{
  "head_dim": 128,
  "attn_scale": 0.0884,
  "init_std_up": 0.0319,
  "lr": 0.00616,
  "lr_mult_o": 1.34,
  "beta1": 0.93,
  "lr_head": 0.00789,
  "seq_len": 1024
}
Below are experts of layer 3 (counted from 0) of a mixture-of-experts language model. Rows are named router (the router's row for the expert), down (a neuron's output weights, with its number) and show model dimensions 0-255. Each number is 200 + 20 x the weight over its row's rms, rounded and kept within 0 to 999.
After each expert's rows: a language model's description of what the expert responds to. This comes from a sample of Wikipedia text that the model never trained on.

# expert 59
router,179,209,202,172,225,200,183,206,196,167,224,174,187,194,223,205,203,193,206,196,213,210,193,200,185,183,216,214,207,194,173,151,249,180,194,228,190,210,203,218,196,225,186,195,176,181,185,188,199,185,241,195,200,222,190,207,198,186,220,190,220,233,197,212,208,157,233,212,204,188,192,225,192,215,220,236,226,229,215,197,213,204,182,187,200,204,219,241,238,184,191,207,191,190,168,209,203,198,227,196,166,225,206,212,196,151,194,163,201,228,211,209,167,205,187,182,182,165,195,189,210,221,217,183,201,184,180,213,213,198,233,236,210,259,166,207,200,204,209,182,225,206,203,199,183,184,225,196,196,201,239,236,226,188,210,191,215,201,207,187,227,193,203,224,187,206,208,186,207,184,198,228,191,210,194,192,251,208,196,175,206,170,200,191,152,189,209,204,189,220,200,216,172,215,192,223,218,153,201,183,185,232,220,224,206,163,190,183,218,223,207,177,216,153,195,184,222,215,227,198,170,207,193,198,171,223,154,177,226,180,190,199,189,235,188,214,199,219,214,196,208,184,255,219,230,174,208,188,189,165,224,217,210,189,193,202
down1,177,202,199,198,185,175,219,208,187,192,225,177,172,193,162,218,231,184,251,199,194,205,240,202,208,192,185,207,199,200,218,203,208,203,218,149,181,215,209,182,190,193,213,188,208,210,178,214,204,202,209,237,203,207,200,155,181,195,186,181,208,202,209,206,226,207,219,211,204,189,219,179,218,199,204,247,198,224,160,180,152,223,204,200,201,191,210,188,235,198,192,200,200,219,203,194,210,213,252,203,207,192,157,242,232,190,168,227,178,225,215,192,178,158,197,232,247,216,201,205,216,195,187,207,183,179,173,167,184,182,186,201,180,217,184,209,181,192,207,213,187,212,228,236,205,197,199,207,174,207,172,217,237,190,221,217,178,212,160,197,174,174,197,223,187,192,192,195,211,196,198,223,192,203,236,205,213,223,188,222,207,202,203,208,200,211,181,219,210,182,216,202,234,226,188,200,195,194,199,197,197,173,173,203,232,168,209,196,212,224,152,230,168,200,213,159,224,179,211,204,215,172,222,160,210,191,173,187,182,205,218,229,179,180,154,231,191,198,198,161,188,199,161,193,194,179,212,232,210,219,208,230,206,185,209,187
Pipe characters starting new rows in wiki tables, table separator rows, and hyphens opening infobox lines such as Website.

# expert 17
router,224,219,233,163,197,216,194,181,215,209,216,202,179,201,181,198,183,190,185,233,231,221,231,192,237,171,206,234,206,182,159,168,229,195,229,180,210,181,198,206,210,197,164,208,174,179,236,190,176,206,233,210,213,207,235,169,229,146,202,191,216,196,187,176,227,174,226,207,215,198,179,223,197,236,223,183,188,200,242,172,221,191,199,199,177,147,185,235,210,218,205,201,201,212,191,188,217,204,181,195,178,219,198,210,235,198,184,193,204,214,227,206,177,204,192,206,208,196,203,182,178,210,215,205,183,203,192,183,199,208,211,236,215,219,195,202,218,208,210,179,203,194,198,195,223,187,198,198,191,214,201,211,188,188,200,165,184,215,210,198,233,193,191,200,169,172,188,234,231,184,179,193,220,188,210,183,220,212,188,193,173,169,217,203,185,195,230,223,155,195,161,203,176,257,194,195,248,149,218,203,210,249,205,210,195,207,216,204,212,214,233,194,202,174,193,209,216,224,195,189,186,183,204,235,171,207,187,188,222,209,193,170,202,200,175,190,192,196,181,211,210,195,174,213,233,180,213,200,214,188,257,212,180,173,191,189
down1,201,229,202,189,186,174,217,196,185,199,209,215,180,149,202,196,191,157,180,203,154,207,205,228,221,185,216,186,195,214,196,203,190,227,192,176,189,243,152,251,184,191,220,219,190,216,184,212,179,201,176,189,215,190,201,206,223,216,193,190,231,233,194,186,255,183,157,204,236,188,198,215,230,185,217,216,189,191,238,198,212,179,226,213,181,205,200,180,182,183,222,196,160,203,194,190,219,193,224,215,148,201,185,190,202,177,224,195,229,215,223,198,215,204,181,211,184,191,226,221,220,191,206,232,198,228,195,222,238,217,173,208,184,182,207,217,215,156,218,215,197,206,184,208,207,197,195,197,209,175,183,211,205,216,185,166,182,218,208,182,183,193,217,216,196,206,204,178,190,188,208,177,179,199,217,188,191,193,215,206,198,206,245,211,229,226,214,245,178,216,208,213,183,174,220,229,252,203,196,215,200,169,197,236,217,197,172,173,206,210,181,209,181,174,220,193,196,221,207,157,188,207,174,167,194,176,194,220,173,233,179,193,214,201,202,197,226,189,165,183,183,207,203,204,206,221,211,198,180,210,219,185,160,161,201,180
Colons and hyphens right after a field label in infobox-style lists, such as Years:, Time zone:, Kingdom:, and in compounds like goings-on.

# expert 44
router,213,248,247,204,224,217,196,192,209,178,191,202,200,196,184,198,166,178,183,181,192,233,223,213,197,192,206,226,191,137,158,183,232,183,208,173,231,209,199,226,215,168,194,207,191,206,199,215,203,184,194,196,192,205,212,205,177,201,204,189,205,217,188,203,219,205,188,210,202,217,208,193,195,205,223,214,197,188,213,207,235,200,209,183,186,194,241,193,187,195,193,199,193,194,196,166,228,187,237,202,169,216,211,205,205,200,188,188,193,193,213,204,185,188,204,216,216,183,177,210,199,208,208,190,212,194,147,179,226,196,208,214,135,217,192,209,214,202,204,225,230,145,213,211,189,195,181,189,180,219,214,214,215,174,166,157,199,213,203,164,207,204,196,220,190,220,185,193,187,189,186,218,223,183,199,202,211,231,184,236,182,184,193,217,187,194,212,207,198,208,192,218,222,220,191,222,212,150,169,186,199,231,207,206,182,186,220,217,194,210,209,163,209,166,198,223,212,196,227,232,162,213,232,197,191,238,145,197,229,233,175,200,149,181,178,197,188,231,201,158,182,223,227,170,229,211,238,194,197,186,192,230,214,212,196,200
down0,209,212,193,226,202,196,242,174,202,193,188,193,209,204,203,194,197,184,219,160,217,185,187,221,188,191,212,153,231,168,194,195,176,187,234,178,217,229,194,192,237,168,206,184,188,206,198,242,208,208,197,189,229,188,205,174,214,187,197,187,191,162,170,197,211,218,218,214,201,175,202,141,212,197,237,204,182,220,217,200,184,192,222,219,218,233,171,178,201,183,206,220,237,208,173,199,202,195,197,191,180,226,239,201,179,233,206,223,212,189,226,187,201,207,242,207,183,189,203,198,198,197,191,199,200,226,209,209,222,196,235,204,200,238,222,220,183,179,177,182,226,207,183,178,223,204,201,189,189,211,198,221,208,206,182,229,191,206,177,194,212,188,182,203,190,230,166,176,173,130,194,179,184,213,219,214,210,217,177,190,204,212,177,198,215,192,205,191,200,181,222,186,226,204,228,202,236,226,208,204,202,212,230,187,151,201,226,175,161,191,194,177,210,215,212,197,169,216,192,226,186,198,243,137,186,200,188,207,203,182,251,184,203,180,179,209,179,219,189,173,197,192,227,187,175,188,199,214,196,188,220,196,200,178,184,236
Single letters or short pieces inside foreign, scientific or unusual words, such as stead-i-ed, Eocypra-e-inae, Uusima-a.

# expert 6
router,217,176,194,214,233,205,194,193,168,177,236,211,180,194,234,222,206,203,179,212,207,217,254,182,187,150,201,220,212,175,202,202,233,165,222,188,213,219,207,222,210,207,192,209,173,171,175,194,193,176,201,197,200,205,217,198,171,208,208,199,201,224,156,171,207,186,196,224,220,208,228,197,174,235,190,196,237,219,205,169,210,204,147,215,173,167,199,204,227,217,196,205,185,235,172,162,215,199,217,166,188,239,179,206,183,194,195,181,184,199,233,196,205,189,170,205,210,185,184,164,202,205,221,229,231,237,173,187,215,202,206,200,164,208,192,196,203,186,219,212,217,179,225,174,183,199,223,214,204,211,206,188,194,152,218,205,198,186,219,170,201,248,198,220,188,224,202,223,244,219,211,195,208,188,203,188,203,223,203,205,166,193,190,219,183,172,195,225,179,204,202,234,205,206,231,187,212,208,188,196,166,179,225,191,194,203,192,193,229,209,218,173,215,191,218,225,226,209,210,229,178,205,192,191,178,217,183,190,232,201,192,168,177,224,165,182,193,209,167,171,181,185,196,202,234,175,211,192,222,192,215,235,195,227,179,203
down0,197,168,165,144,217,196,185,219,209,221,188,176,198,239,192,210,198,189,212,191,166,202,192,214,190,209,169,190,242,201,197,198,204,178,200,181,252,211,233,160,224,205,181,183,187,151,193,243,219,195,174,229,207,197,214,197,205,182,206,177,185,194,183,203,226,216,221,229,186,223,180,216,198,189,209,185,164,225,223,217,189,255,205,178,227,218,199,208,210,174,178,194,188,170,201,197,204,224,177,243,192,202,212,219,203,175,215,198,200,217,209,207,187,155,211,182,181,213,207,212,199,197,205,182,189,217,202,145,193,196,218,223,223,203,201,189,207,182,205,198,207,190,198,178,202,207,187,164,205,181,194,218,210,194,195,189,211,197,218,183,184,220,205,211,203,160,225,143,188,204,208,202,233,202,219,199,228,212,201,229,211,203,245,195,221,160,209,204,231,206,197,212,211,181,190,149,175,206,232,196,201,205,198,184,194,238,194,213,214,185,225,210,204,205,187,198,195,197,172,181,193,196,264,177,191,175,166,218,177,220,195,214,236,201,222,199,223,192,189,223,187,164,231,186,184,195,200,174,215,212,202,187,207,189,198,170
Country, state and city names and their second parts, e.g. England, India, New York, United States, Los Angeles.

# expert 60
router,194,192,201,189,252,197,216,193,154,229,233,218,198,214,209,222,171,187,160,225,180,207,215,189,217,194,223,239,192,170,196,193,230,184,208,206,205,229,197,204,230,211,197,216,179,189,240,186,174,186,206,180,199,199,244,215,146,195,210,180,213,185,180,184,181,189,199,198,225,194,222,208,191,211,192,203,235,215,203,204,191,202,176,207,198,188,232,216,237,192,201,196,202,198,171,210,205,208,182,196,199,214,197,228,204,199,179,185,161,195,238,198,197,204,180,211,196,182,211,142,180,204,231,221,226,242,179,196,197,205,196,197,180,211,199,166,209,190,218,180,229,172,208,170,188,166,198,179,201,205,198,210,193,191,210,168,227,217,220,213,210,209,205,219,195,203,224,213,238,208,219,219,196,197,203,174,204,224,220,208,138,174,223,211,172,169,182,223,191,194,205,219,168,214,209,164,239,201,202,191,176,213,227,191,207,232,204,168,230,212,215,200,197,150,210,236,228,222,220,217,168,218,170,222,167,202,173,219,204,195,184,182,183,205,182,191,192,190,183,189,189,194,199,208,210,170,207,183,234,177,207,206,203,213,158,202
down1,189,167,208,230,221,210,161,205,233,202,198,168,170,220,223,195,169,223,231,211,197,195,206,190,241,212,212,191,224,184,233,200,183,210,225,185,178,201,189,186,201,198,192,200,217,239,197,139,208,220,197,233,179,212,207,182,210,204,203,181,159,198,191,212,225,177,182,199,185,185,192,203,233,220,201,209,216,188,198,190,204,170,214,217,151,215,181,210,189,204,210,176,171,191,201,189,215,185,185,213,208,171,229,201,192,204,190,225,202,211,196,216,231,167,204,169,150,193,237,187,230,184,200,228,223,190,225,209,209,204,218,213,195,196,217,211,190,196,228,192,199,158,173,200,171,225,205,187,211,192,209,175,214,213,177,187,215,174,186,178,210,260,188,212,211,181,239,201,204,227,220,205,189,206,206,208,198,218,205,218,232,179,220,157,216,215,198,206,232,168,191,203,179,210,157,203,202,190,171,220,160,215,223,225,212,203,193,156,168,203,205,200,210,213,169,198,173,154,187,179,209,212,166,224,215,200,219,173,240,224,158,199,216,184,200,223,205,183,216,175,193,212,200,200,177,223,197,185,191,193,204,189,196,214,210,204
Adjectives after the, often nationality or status: American, British, former, local, national, plus following in "may refer to the following".

# expert 8
router,179,202,235,188,191,238,191,203,224,204,193,234,213,202,185,200,215,188,185,202,223,208,201,188,171,212,247,202,178,183,190,194,220,166,202,196,221,216,215,217,222,166,182,197,163,160,200,187,215,164,249,197,171,215,227,194,200,212,199,189,191,194,194,238,214,152,192,190,204,206,215,217,172,190,215,232,196,249,215,195,205,218,208,185,224,175,190,211,195,211,168,191,210,196,213,181,214,195,210,173,180,220,177,201,223,185,168,187,186,207,223,197,185,208,197,185,225,201,174,185,141,228,212,188,240,209,163,208,221,200,221,204,184,210,204,214,216,165,209,243,241,183,200,200,210,202,208,190,179,204,201,202,192,230,204,164,249,198,207,221,229,189,182,241,192,192,217,171,200,195,208,185,220,156,199,195,230,201,199,202,170,161,193,188,195,211,204,231,179,211,159,218,207,202,246,176,195,174,198,213,196,221,218,222,192,206,210,155,229,193,198,199,202,188,203,199,218,214,234,215,196,198,192,200,179,215,149,184,194,181,197,235,214,200,179,169,202,217,170,182,200,182,226,199,214,192,193,203,213,189,197,199,223,193,181,164
down0,183,220,181,157,185,192,211,185,194,219,218,135,189,165,190,201,195,183,218,222,234,171,204,203,231,184,220,189,216,211,217,202,222,181,184,201,184,229,190,171,209,195,214,194,200,236,202,199,216,209,179,204,149,215,193,189,200,219,213,233,185,224,197,203,186,203,223,165,220,177,211,173,196,191,215,256,158,222,227,177,240,187,206,199,222,207,172,193,206,196,199,216,203,198,222,181,218,206,196,199,163,170,195,201,168,242,227,167,179,219,183,191,196,208,198,201,229,186,196,206,194,168,186,187,172,240,212,171,238,200,189,171,197,211,234,190,197,187,215,200,216,233,196,216,220,196,209,218,227,191,169,204,194,236,190,196,164,234,174,171,179,208,194,195,176,216,203,168,178,183,208,184,185,208,203,189,220,225,217,189,221,206,175,220,210,203,202,186,225,208,207,200,248,188,200,196,222,212,198,174,178,176,178,207,201,207,225,214,180,178,195,214,240,173,186,201,190,238,225,220,197,217,213,184,178,181,188,232,226,235,181,201,187,233,181,178,199,226,201,213,191,171,182,186,227,208,207,194,172,227,182,185,199,186,201,203
Word-final pieces of taxonomic, Latin, Slavic or foreign names and terms, such as -idae, -aceae, -ia, -us, -yev.

# expert 35
router,195,227,216,206,189,188,203,186,223,217,209,221,210,216,184,222,190,191,162,219,229,216,214,193,218,174,213,191,202,170,190,191,224,188,216,169,235,161,175,224,211,215,178,231,178,182,231,189,185,185,208,171,196,215,215,188,201,138,181,227,202,200,193,185,193,156,195,204,205,203,172,237,173,231,232,201,223,196,228,201,250,194,189,188,197,171,183,207,238,233,194,186,184,211,185,186,205,189,176,170,187,207,192,173,212,179,211,182,210,225,207,200,188,204,199,192,224,181,190,178,155,242,206,243,211,189,181,180,209,236,199,243,205,215,203,189,192,211,222,176,219,168,185,187,236,169,209,199,174,218,192,185,212,203,188,199,222,207,208,174,255,225,189,201,164,203,185,220,197,206,192,204,205,201,198,167,220,242,193,195,185,179,197,203,183,172,218,227,159,200,193,213,179,222,191,200,236,181,199,217,178,215,186,210,191,167,201,169,225,204,230,201,184,190,223,211,221,192,202,188,198,175,189,248,187,217,175,188,204,205,216,199,191,207,203,201,202,193,187,207,197,167,190,205,208,193,220,222,226,192,257,218,193,220,193,214
down0,194,239,198,187,196,190,210,234,202,206,244,187,228,182,205,177,212,182,257,179,204,217,201,196,186,153,191,228,202,227,221,210,199,224,217,223,192,201,181,189,183,193,190,205,201,193,193,201,246,183,193,183,203,235,194,222,187,193,221,167,199,188,207,232,175,206,216,199,173,200,202,199,225,226,202,206,215,227,186,214,221,207,227,188,195,227,203,179,235,194,217,176,196,237,163,174,219,211,227,210,217,189,191,213,197,215,194,218,205,160,208,193,192,210,210,191,205,180,199,172,210,167,208,211,204,196,209,174,169,205,235,216,204,163,190,213,194,200,187,182,207,196,148,195,201,223,197,248,189,194,189,190,178,187,178,238,201,190,238,191,192,216,177,188,152,196,193,220,173,220,197,192,223,195,183,211,176,202,176,187,195,197,168,219,207,216,190,213,172,183,186,214,218,195,179,181,167,236,238,183,196,199,139,224,194,177,217,214,186,221,213,198,205,234,197,203,185,161,192,233,174,199,234,187,216,177,165,204,195,209,203,180,205,228,185,173,183,194,190,209,176,185,208,208,207,221,213,197,215,233,208,181,174,160,239,224
Colons, semicolons and bullets separating labels from values or list items, as in Molar mass:, D:, H; A; H, • Total.

# expert 30
router,214,170,218,195,235,194,200,194,169,196,196,227,202,212,209,204,195,190,182,218,221,197,184,194,232,200,200,211,197,181,201,168,243,191,206,219,211,210,188,199,224,209,193,199,205,174,235,207,185,202,224,207,165,209,201,194,186,197,189,197,228,191,187,194,220,176,211,198,221,156,183,229,190,206,222,220,204,215,219,210,236,231,191,182,180,187,220,186,233,170,181,185,191,187,183,163,184,215,175,189,211,192,212,237,207,191,200,186,202,202,194,224,189,162,198,188,189,180,194,169,143,191,248,168,217,199,180,218,202,198,207,205,210,192,181,208,193,207,226,176,202,200,214,195,200,199,218,186,156,203,216,181,203,194,196,164,200,234,209,209,204,210,201,236,211,203,213,223,164,218,202,230,181,163,198,184,252,200,199,173,174,177,212,206,200,182,203,251,206,204,196,212,172,212,215,203,208,192,166,223,173,213,200,184,200,230,176,191,218,210,199,199,197,174,243,196,237,221,219,227,197,203,169,175,174,224,160,219,218,218,188,199,202,211,187,197,196,202,175,128,176,204,210,198,218,179,198,177,221,199,256,217,181,220,150,206
down0,215,175,199,198,206,197,196,228,211,209,224,195,154,215,174,175,227,204,231,217,217,228,186,203,210,228,212,195,240,180,172,225,220,202,207,164,202,211,192,215,202,231,206,218,217,188,193,189,202,204,202,217,193,244,191,219,207,213,207,235,193,199,204,188,205,205,193,183,170,205,239,203,214,241,184,203,193,177,192,161,212,210,180,201,204,207,197,179,227,193,201,203,214,214,214,197,157,193,221,193,229,190,269,172,171,229,230,181,177,201,226,172,199,231,193,190,183,227,188,174,154,212,179,193,186,214,201,200,213,171,242,194,228,196,201,179,198,187,212,188,152,170,199,186,197,231,206,217,220,213,198,213,236,184,194,204,181,167,160,206,206,191,197,204,210,200,195,173,166,227,188,182,231,206,229,237,190,191,208,186,175,230,202,204,195,194,196,171,228,189,207,170,207,199,211,183,206,168,220,205,191,217,192,199,200,197,177,178,190,216,212,202,194,182,196,190,225,182,179,173,196,223,180,188,172,171,189,267,228,219,156,200,164,184,201,201,205,191,224,167,198,202,189,194,224,187,209,182,233,192,184,182,217,204,176,220
The word the and other determiners (this, those, each, every, both, any), often after a preposition or opening a sentence.

# expert 4
router,194,196,235,206,206,188,180,210,201,206,197,221,197,203,193,181,166,178,198,196,238,200,210,204,209,168,207,218,236,178,185,177,224,174,218,173,226,207,198,201,202,200,186,196,149,187,187,165,214,197,194,204,201,214,211,184,211,223,199,197,186,216,185,188,212,198,160,215,205,218,230,186,194,220,226,200,169,183,246,165,193,200,205,178,186,202,234,197,199,185,193,177,191,197,199,177,212,198,204,166,166,220,172,198,216,183,201,185,179,198,198,206,177,177,206,225,209,187,196,187,167,222,215,206,207,194,182,188,260,182,191,213,190,220,207,199,175,191,235,175,211,187,225,214,186,179,211,207,191,241,198,216,221,220,189,177,241,204,219,184,191,216,194,206,194,218,222,224,198,197,189,188,235,202,209,214,265,219,194,201,194,171,191,180,204,179,197,219,193,230,192,224,204,187,216,192,258,156,187,218,189,222,172,218,187,239,206,144,187,226,192,168,185,182,227,212,221,203,221,199,208,198,217,153,168,201,164,184,245,227,224,233,185,193,187,203,196,234,185,181,191,218,213,195,208,204,226,201,214,209,233,203,189,195,167,173
down0,197,233,172,171,184,233,196,200,187,200,221,187,184,221,181,205,183,201,169,183,204,231,178,214,176,187,242,205,204,203,202,164,215,161,194,184,201,207,206,176,206,206,221,189,225,176,221,202,232,189,222,201,202,174,197,200,205,212,176,199,207,211,199,198,205,172,202,192,196,191,189,224,221,228,236,224,192,194,151,163,220,220,176,175,228,167,186,209,170,212,211,222,225,203,215,194,162,197,208,178,212,187,179,209,200,231,234,185,175,197,190,244,212,193,219,191,198,210,204,188,200,207,208,200,193,191,199,199,205,219,177,229,201,188,184,187,213,214,177,218,226,179,180,207,184,226,177,194,197,163,156,156,199,215,212,208,203,197,191,199,187,223,185,174,201,199,177,237,199,209,198,200,207,220,201,192,203,186,243,223,195,208,188,208,205,251,227,198,177,200,176,191,194,188,205,240,158,200,208,207,186,219,186,175,159,150,198,233,212,185,236,210,183,167,209,199,202,207,247,224,214,215,216,194,229,197,215,251,199,194,212,202,233,191,197,185,212,190,163,190,195,171,175,193,190,196,212,191,206,191,193,194,204,244,269,201
Short letter pieces inside words and names being spelled out, such as insc-ri-be, cres-c-endo, Col-umb-us, Msnb-c.

# expert 10
router,201,197,207,170,221,230,218,187,186,223,211,227,190,202,204,194,203,203,189,188,238,184,189,196,200,200,197,236,176,203,165,182,231,180,206,185,222,174,173,214,231,213,171,203,206,159,203,183,203,183,196,178,199,211,204,197,193,184,228,196,219,215,170,234,195,190,221,199,192,204,215,254,196,213,218,215,178,210,232,200,217,233,185,181,193,163,200,192,209,218,206,194,204,214,202,188,202,157,201,173,169,200,190,215,179,186,192,161,174,217,204,212,179,187,191,200,205,188,193,171,211,239,252,198,209,200,204,205,194,201,216,207,196,236,203,179,188,203,207,261,211,192,184,206,197,186,194,199,197,216,196,219,213,172,209,183,212,206,209,239,205,204,212,218,187,233,181,207,223,190,223,199,164,170,167,183,211,229,195,206,186,172,183,216,198,178,224,240,158,207,212,225,174,219,243,175,188,209,189,246,169,186,239,198,167,200,200,198,226,224,224,214,162,168,200,211,213,215,216,211,171,213,167,180,199,221,173,220,187,192,223,212,181,235,185,205,181,212,160,184,184,213,198,199,200,172,224,170,217,176,231,213,224,205,192,231
down0,207,201,190,209,193,221,182,189,190,215,201,258,199,201,196,202,172,163,206,204,175,168,172,171,203,216,194,205,212,183,233,210,229,196,183,250,184,178,213,190,170,194,182,201,245,228,193,166,207,203,158,196,200,193,156,204,214,227,218,199,200,184,210,216,189,221,183,257,194,239,199,238,196,197,172,192,197,196,189,227,214,209,233,195,192,166,192,198,197,176,219,206,224,190,205,216,210,200,192,203,201,211,222,201,188,201,177,182,210,160,192,204,199,197,182,156,221,196,187,196,169,194,185,223,227,201,205,230,208,189,215,173,208,200,195,184,225,191,186,201,197,226,196,207,182,207,189,201,194,170,209,191,199,176,225,223,200,199,217,190,192,188,188,212,250,237,209,234,234,213,205,181,163,210,201,184,186,203,200,194,177,227,185,204,207,173,210,183,163,196,180,202,189,195,199,158,248,222,194,180,166,193,223,207,202,230,209,214,206,204,193,192,177,221,206,190,189,253,174,232,236,201,208,166,193,221,185,222,215,186,178,203,178,191,223,213,205,191,218,188,171,196,238,228,211,168,224,142,215,221,186,187,196,181,223,206
Capitalized head nouns ending proper names of organizations, teams and places, such as Army, School, Federation, Committee, Volleyball.

# expert 38
router,191,181,211,196,224,228,232,180,207,190,203,208,199,185,196,201,204,196,199,185,215,188,173,191,217,214,204,207,175,206,165,178,190,157,234,203,239,191,194,195,208,192,194,219,200,165,226,190,182,179,196,173,156,219,210,195,167,189,196,227,190,186,161,218,197,164,224,178,220,193,202,259,165,217,203,209,217,242,201,185,220,230,187,182,167,184,200,189,183,199,188,138,196,234,239,200,203,186,208,190,152,224,193,195,182,179,236,178,198,209,197,208,169,190,185,208,228,196,174,198,202,240,232,183,228,182,220,186,222,201,181,262,216,200,216,175,191,200,205,225,209,201,176,197,188,196,217,175,196,212,202,209,221,206,208,181,227,195,215,202,224,211,190,213,195,208,234,207,202,165,192,200,197,171,201,165,228,219,212,207,173,192,172,212,200,198,232,191,150,183,176,231,193,196,257,207,205,179,191,229,180,191,201,218,224,188,216,205,212,194,221,221,207,203,215,207,190,247,218,223,202,182,195,203,175,236,185,216,217,192,221,207,208,202,169,196,206,207,202,199,189,196,229,211,199,192,187,201,216,176,243,204,206,210,202,178
down0,192,204,225,211,216,144,209,211,235,239,190,214,178,213,193,180,214,195,194,229,203,202,204,210,207,208,182,206,215,218,192,204,224,230,182,181,185,199,179,203,192,211,182,195,216,171,222,213,220,155,194,205,225,197,211,170,194,178,197,208,204,208,210,179,207,181,205,217,228,215,178,198,202,210,204,188,204,211,163,220,181,203,198,178,207,140,183,199,241,204,179,218,199,236,193,191,193,224,171,247,205,210,191,179,191,188,176,199,204,199,183,181,179,194,196,221,174,206,250,204,212,218,220,177,215,206,221,172,204,214,229,219,199,181,198,200,170,184,183,218,201,217,236,136,199,165,207,226,189,200,218,231,210,239,187,217,201,153,184,208,188,183,205,196,204,212,194,204,236,189,220,195,209,231,216,191,178,191,224,193,189,199,192,228,224,216,218,196,164,230,182,173,240,181,220,197,203,188,203,178,186,217,187,206,204,237,191,182,185,173,202,175,164,211,186,214,200,191,176,182,209,213,176,154,216,208,174,210,181,180,224,174,232,213,214,220,213,197,238,166,170,199,189,166,197,216,191,199,180,175,210,188,179,224,230,232
Final nouns closing proper names of institutions, events and taxa, such as School, Cup, Championship, Airport, qualification, -idae.

# expert 63
router,187,175,195,202,223,235,212,186,206,176,184,215,171,179,205,212,201,203,190,165,228,212,232,199,209,181,235,214,174,194,201,186,220,169,226,191,232,214,193,217,235,187,189,207,195,191,193,181,191,161,215,192,195,185,227,175,188,207,202,237,182,225,167,187,212,185,205,241,215,211,221,209,175,234,202,181,179,227,203,162,236,222,168,198,182,179,211,208,205,183,179,171,195,235,197,158,201,178,208,166,174,203,179,203,215,213,208,191,227,219,196,197,206,172,169,207,200,190,173,187,170,227,207,193,249,201,193,202,184,214,238,217,189,203,191,162,220,175,208,192,239,167,219,179,171,177,221,227,197,202,200,200,183,198,187,188,217,205,224,207,225,234,234,228,170,217,206,197,194,210,199,213,214,208,197,192,254,201,184,183,178,179,222,205,191,158,210,252,189,235,194,214,186,202,190,173,193,218,164,227,189,184,178,203,199,182,192,199,219,206,234,188,177,188,200,196,209,224,223,214,191,217,171,223,207,214,195,195,188,203,218,165,193,257,180,192,192,204,200,193,188,189,210,194,220,181,213,200,225,178,190,210,180,236,189,208
down0,178,186,180,185,239,201,215,187,213,189,194,212,187,172,207,175,179,193,203,206,190,227,246,167,207,182,207,183,226,200,166,202,218,210,228,195,212,198,205,206,195,242,214,195,170,186,202,224,213,203,203,209,232,197,189,168,180,152,193,225,191,181,193,208,212,182,226,214,234,193,205,203,205,210,173,183,200,178,190,192,166,209,223,179,238,182,210,196,208,187,146,206,207,206,207,190,145,200,197,182,190,216,218,192,165,194,206,220,207,160,176,194,192,189,217,180,208,206,202,220,177,225,157,201,192,186,252,208,196,197,207,212,190,210,177,166,203,178,208,223,226,181,225,175,194,220,203,160,215,215,238,211,213,198,209,180,215,219,217,196,177,219,208,223,209,251,210,192,227,201,215,201,199,231,205,189,187,200,168,171,182,214,222,171,185,166,229,181,206,191,173,177,193,168,235,200,222,219,212,186,187,214,219,227,214,183,180,179,212,190,181,198,208,184,239,186,201,213,211,207,247,178,174,231,203,220,214,216,188,207,204,210,222,217,193,185,207,232,217,212,172,167,213,199,202,189,223,169,202,181,154,205,209,205,174,238
Four-digit years and season ranges in titles, tables and lists, such as 2019–20, 2025, 1968 West End premiere.

# expert 53
router,198,177,203,186,210,223,220,174,191,211,228,198,162,197,186,202,209,213,211,186,240,187,183,201,222,194,216,213,195,196,177,200,194,175,189,194,201,204,169,191,222,193,199,211,201,172,210,191,216,169,183,149,191,214,219,227,171,181,233,211,200,192,186,220,188,197,219,187,199,188,196,270,191,225,212,249,206,228,221,189,205,232,186,195,176,184,196,186,202,226,185,174,190,238,203,186,190,161,213,171,157,230,204,198,204,198,210,158,194,200,195,212,166,198,186,184,197,197,189,187,216,227,230,190,220,198,223,187,209,221,199,206,217,221,191,205,176,194,193,244,211,205,172,184,178,203,207,185,190,211,201,207,212,173,213,192,219,195,218,215,218,196,200,238,179,228,220,206,204,177,215,196,204,168,172,194,198,236,212,194,172,168,164,195,221,189,214,213,138,189,188,226,175,214,248,198,203,188,194,243,162,197,225,207,209,199,215,207,217,217,241,226,171,191,193,215,216,255,218,210,181,189,149,190,201,219,175,199,214,183,200,209,197,202,165,201,187,205,183,184,184,206,229,209,216,211,203,196,223,196,245,230,213,207,185,198
down0,209,163,200,177,208,197,185,200,218,241,184,215,183,213,215,214,210,193,230,163,190,229,198,207,208,201,202,237,219,198,164,198,181,188,201,175,194,218,185,207,215,176,185,200,197,174,187,212,208,213,215,166,219,216,186,197,222,167,224,182,229,183,195,209,225,167,210,207,173,229,199,224,209,187,219,230,194,221,221,165,217,208,213,195,197,208,161,215,179,189,209,204,207,204,191,182,184,222,176,209,203,212,209,203,205,182,194,192,215,199,190,203,190,202,219,195,165,223,231,182,232,196,206,184,184,199,184,173,215,197,183,207,179,188,218,237,186,228,210,206,181,245,171,237,207,189,208,173,196,198,224,184,197,216,183,219,147,232,232,174,204,179,200,206,208,213,198,189,200,185,215,170,187,201,230,204,219,233,210,228,229,238,177,195,235,225,211,193,194,165,199,172,229,241,187,182,150,171,215,205,194,176,173,211,172,236,198,204,184,197,176,199,180,209,185,186,241,196,206,217,162,189,172,171,216,238,192,191,206,206,192,198,172,171,246,196,247,171,191,190,199,218,180,180,170,218,213,203,188,209,226,178,204,174,180,210
Final nouns of institution, place and award names, such as School, Park, Cup, Avenue, Prize, after words like High or National.